Experts of a small language model.
Size: 14 layers, width 192, 46.5M parameters.
Experts: 128 experts in each of 14 layers, 4 picks a token, a softmax router.
Training: a variant of SOAP for the experts, 472M tokens.
Below are experts of layer 2 (counted from 0) of a mixture-of-experts language model. Rows are named router (the router's row for the expert) and show model dimensions 144-191. Each number is 200 + 40 x the weight over its row's rms, rounded and kept within 0 to 999.
After each expert's rows: "comes after" lists some tokens at least twice as common just before its tokens as in all text; "comes before" lists some tokens at least twice as common just after its tokens as in all text. This comes from a sample of Wikipedia text that the model never trained on. Tokens count by the router's weight.

# expert 72
router,180,231,185,189,210,212,192,215,145,254,213,197,160,179,166,262,115,198,157,209,192,136,206,192,198,159,208,144,217,169,252,171,222,218,263,168,246,187,188,148,220,106,171,185,219,218,259,206
comes after: "S", "R", "A", "T", "C", "E"
comes before: "A", " |", "S", ")", "C", "I"

# expert 40
router,241,241,233,153,196,168,172,254,246,114,264,200,226,266,226,159,189,180,187,219,156,216,147,218,259,221,168,183,165,110,215,243,211,215,161,237,197,126,210,225,206,209,168,119,144,203,183,246
comes after: " the", " a", " The", " United", "-", " and"
comes before: " of", "s", ":", ",", " in", "."

# expert 57
router,222,136,134,168,212,183,246,207,203,132,240,204,272,145,187,170,226,228,198,222,180,182,130,250,166,247,245,187,165,175,143,160,289,267,174,179,169,233,132,254,190,225,233,249,228,218,184,192
comes after: "\n", "|", " also", "---|---|---|---|", "History", "|---|---|"
comes before: "\n", "---|---|---|---|", "See", "==", "P", "C"

# expert 46
router,190,192,173,190,204,253,147,201,285,264,223,234,135,250,148,173,147,141,191,217,163,233,281,174,174,134,136,158,216,249,298,207,238,227,221,223,159,239,250,191,184,235,181,280,171,242,198,245
comes after: " he", ",", " He", " and", " it", "s"
comes before: " a", " ", " been", " not", " also", " re"

# expert 127
router,147,237,258,191,183,145,214,236,194,206,164,203,210,187,281,179,216,232,242,209,173,265,171,234,159,104,159,188,136,228,263,281,236,209,87,225,196,194,130,195,205,229,177,274,254,231,212,256
comes after: " |", "|", ",", ";", " in", ":"
comes before: " |", ",", ".", ";", "–", "–1"

# expert 19
router,190,161,129,184,145,266,233,145,270,218,200,278,243,158,190,151,173,223,213,259,229,220,175,214,166,264,291,220,152,264,172,175,119,237,240,154,159,276,248,159,255,259,162,224,175,171,138,190
comes after: "ed", ",", "ing", " on", " based", "ated"
comes before: " the", " 19", " a", " his", " 18", " their"

# expert 123
router,193,185,222,177,145,225,153,186,252,213,249,166,162,139,239,283,137,244,156,170,144,195,253,224,206,123,148,170,149,240,177,162,229,220,241,228,194,234,122,235,153,140,258,212,217,231,247,173
comes after: ")", " ", " 0", " 1", "%", " 2"
comes before: "\n", " ", " 0", " 1", " 2", " 3"

# expert 119
router,207,119,203,191,189,209,271,282,123,245,127,150,142,212,210,233,199,249,148,157,230,251,157,264,206,131,237,186,275,197,144,161,255,210,243,184,198,210,168,173,212,194,239,143,129,90,207,246
comes after: " |", " was", " is", " the", " and", "|"
comes before: " |", "it", "iv", "ed", "•", "ers"

# expert 31
router,182,190,223,153,202,233,301,192,290,267,170,163,106,113,156,237,266,241,169,236,170,120,265,194,171,180,186,181,268,242,241,253,242,230,207,206,149,259,136,254,123,228,215,145,172,253,233,236
comes after: " the", " and", " to", " was", ",", " a"
comes before: "s", "fer", "port", "gi", "f", "view"

# expert 43
router,153,142,224,201,174,229,193,186,154,223,227,177,208,291,184,222,243,265,258,236,143,162,191,243,176,231,263,156,155,202,181,162,176,124,233,212,232,217,264,208,239,248,187,140,203,242,197,261
comes after: " ", " re", "il", "c", " Com", "com"
comes before: "s", "d", "ed", " of", "ity", "age"

# expert 55
router,189,257,143,166,246,211,168,228,159,158,176,166,155,310,150,177,248,258,222,276,143,252,204,227,157,171,199,130,216,211,156,202,108,225,195,260,285,154,215,228,219,254,143,213,202,213,218,206
comes after: " the", " a", " and", " to", " was", " The"
comes before: "ed", " of", "ing", "or", "ri", "et"

# expert 116
router,164,180,173,150,194,204,168,196,228,231,246,142,200,192,159,232,124,225,199,192,204,257,260,215,171,194,168,175,205,258,152,151,209,221,284,213,227,185,235,272,194,196,234,232,218,207,254,224
comes after: " ", ")", " 0", "%", "\"", " 1"
comes before: "\n", " ", " 0", " 1", " 2", " 3"

# expert 23
router,185,234,215,184,173,192,245,223,192,112,265,196,186,250,171,152,274,192,218,182,156,218,166,222,199,213,170,226,204,172,260,239,169,213,206,189,213,143,236,223,219,207,145,187,144,185,224,223
comes after: " the", " of", "-", " and", " United", " a"
comes before: " of", ",", ".", ":", " States", "er"

# expert 11
router,289,158,266,133,180,147,149,147,167,228,206,194,231,174,191,249,234,196,201,254,258,196,239,231,157,198,161,157,227,168,179,162,169,211,249,194,218,226,191,201,225,228,153,281,168,200,176,204
comes after: " |", ";", "|", " champion", ":", "ball"
comes before: " |", ".", ",", ";", "–0", "–1"

# expert 32
router,170,182,241,157,274,179,256,206,195,209,138,229,136,226,167,135,217,195,170,194,226,216,163,217,186,242,120,239,164,163,173,172,162,151,233,157,97,160,126,156,220,215,129,166,258,168,153,140
comes after: " 19", ".", " 18", "–", "20", " "
comes before: " |", ")", ".", "%", ",", "–"

# expert 7
router,241,216,191,254,151,238,142,219,162,177,204,187,222,146,210,143,182,160,258,215,210,206,125,170,223,78,235,234,176,175,134,232,214,238,191,277,179,198,247,257,225,240,208,242,183,185,220,240
comes after: " of", " in", " to", " and", ",", " for"
comes before: " ", " first", " re", " f", " United", " p"

# expert 88
router,169,119,227,161,216,196,140,200,226,218,192,177,279,168,208,242,213,111,214,193,309,199,235,258,178,229,216,173,231,153,175,223,172,263,183,161,202,183,142,247,226,233,194,294,224,262,204,231
comes after: " |", " 6", " 1", " 2", " /", " 3"
comes before: " |", "20", "4", "5", "6", "2"

# expert 34
router,168,258,173,150,199,114,244,173,221,199,206,197,232,223,215,233,160,209,140,202,170,208,193,169,243,229,191,196,265,224,184,231,198,186,205,256,186,216,128,223,246,246,210,225,232,196,239,161
comes after: "\n", ".", "==", "===", " ==", ")"
comes before: "\n", "-", "|", "==", "The", " The"

# expert 98
router,143,156,181,176,200,244,253,176,253,231,228,186,239,168,187,247,164,165,181,200,210,196,242,204,194,228,212,162,240,204,198,265,219,242,216,242,260,242,169,243,136,181,233,205,231,263,212,156
comes after: " |", "\n", ".", ")", " =", "==="
comes before: "|", "-", "\n", "==", "=", "The"

# expert 65
router,154,184,192,173,216,230,178,242,230,225,214,238,218,178,197,155,231,257,138,188,172,213,87,142,211,238,215,187,155,251,152,175,191,223,206,181,197,260,250,155,241,175,191,229,165,113,213,246
comes after: "ed", "s", ",", "ing", "ated", "ly"
comes before: " the", " a", " 19", " his", " he", " 18"

# expert 66
router,183,176,193,177,162,183,151,157,177,250,239,128,198,167,166,187,143,236,217,208,192,235,200,247,163,230,171,207,177,181,211,162,166,266,261,135,206,245,258,238,219,247,183,198,178,197,226,235
comes after: " |", ".", " 19", "–", "20", "|"
comes before: " |", ".", ",", ")", "%", ":"

# expert 68
router,189,135,247,138,206,203,168,190,163,228,147,145,230,165,159,211,170,175,164,231,178,183,207,239,170,288,184,176,205,231,223,198,242,177,230,152,228,203,198,154,170,210,224,160,165,236,263,232
comes after: " 19", "–", ".", " —", "–1", " ("
comes before: " |", ")", ".", " —", " 0", ";"

# expert 49
router,172,165,282,301,152,200,188,196,167,246,232,214,174,255,169,247,186,121,261,227,166,194,200,128,172,240,238,172,248,220,219,206,193,141,194,184,183,237,244,223,236,153,124,236,134,272,189,247
comes after: "s", "ation", " one", "ment", " University", "ity"
comes before: " the", " a", " his", " an", " their", " its"

# expert 60
router,244,272,231,152,193,232,190,215,236,206,282,185,190,239,157,185,188,246,192,155,272,155,149,219,232,239,240,189,241,167,131,268,140,186,166,283,205,200,219,246,224,164,275,249,143,215,110,228
comes after: ",", "s", "ation", "ity", " one", "es"
comes before: " the", " ", " a", " was", " re", " other"

# expert 18
router,177,169,269,165,258,252,273,183,226,242,210,175,158,217,165,193,169,114,229,156,292,178,225,250,211,140,184,205,139,235,168,192,260,242,211,203,164,152,205,235,175,187,228,256,230,240,195,139
comes after: " 0", " ", ")", " —", " 1", "%"
comes before: "\n", " ", " 0", " 1", " 2", " —"

# expert 15
router,274,243,211,257,302,283,173,226,237,198,287,220,177,194,134,181,184,238,240,162,308,154,185,213,153,270,254,193,188,209,162,175,178,267,243,240,260,175,174,256,201,208,238,221,221,255,153,227
comes after: ",", "s", "t", "),", ")", "es"
comes before: " ", " the", " a", " was", " other", " re"

# expert 42
router,235,164,250,140,123,222,170,188,164,210,236,172,212,165,177,140,181,274,135,164,183,184,215,169,158,201,131,188,152,159,254,130,257,191,104,201,278,118,261,69,176,211,181,195,159,196,172,234
comes after: "ed", ",", " such", " known", "ated", "ted"
comes before: " the", " a", " well", " an", " his", " \""

# expert 14
router,154,187,253,200,235,177,272,220,196,193,166,205,217,196,279,176,189,216,183,226,222,251,122,214,179,179,196,227,134,251,232,256,205,200,160,184,154,200,128,155,200,205,139,161,233,200,205,193
comes after: " |", " 19", " (", "|", " ", "–"
comes before: " |", ".", ",", ")", "–", ";"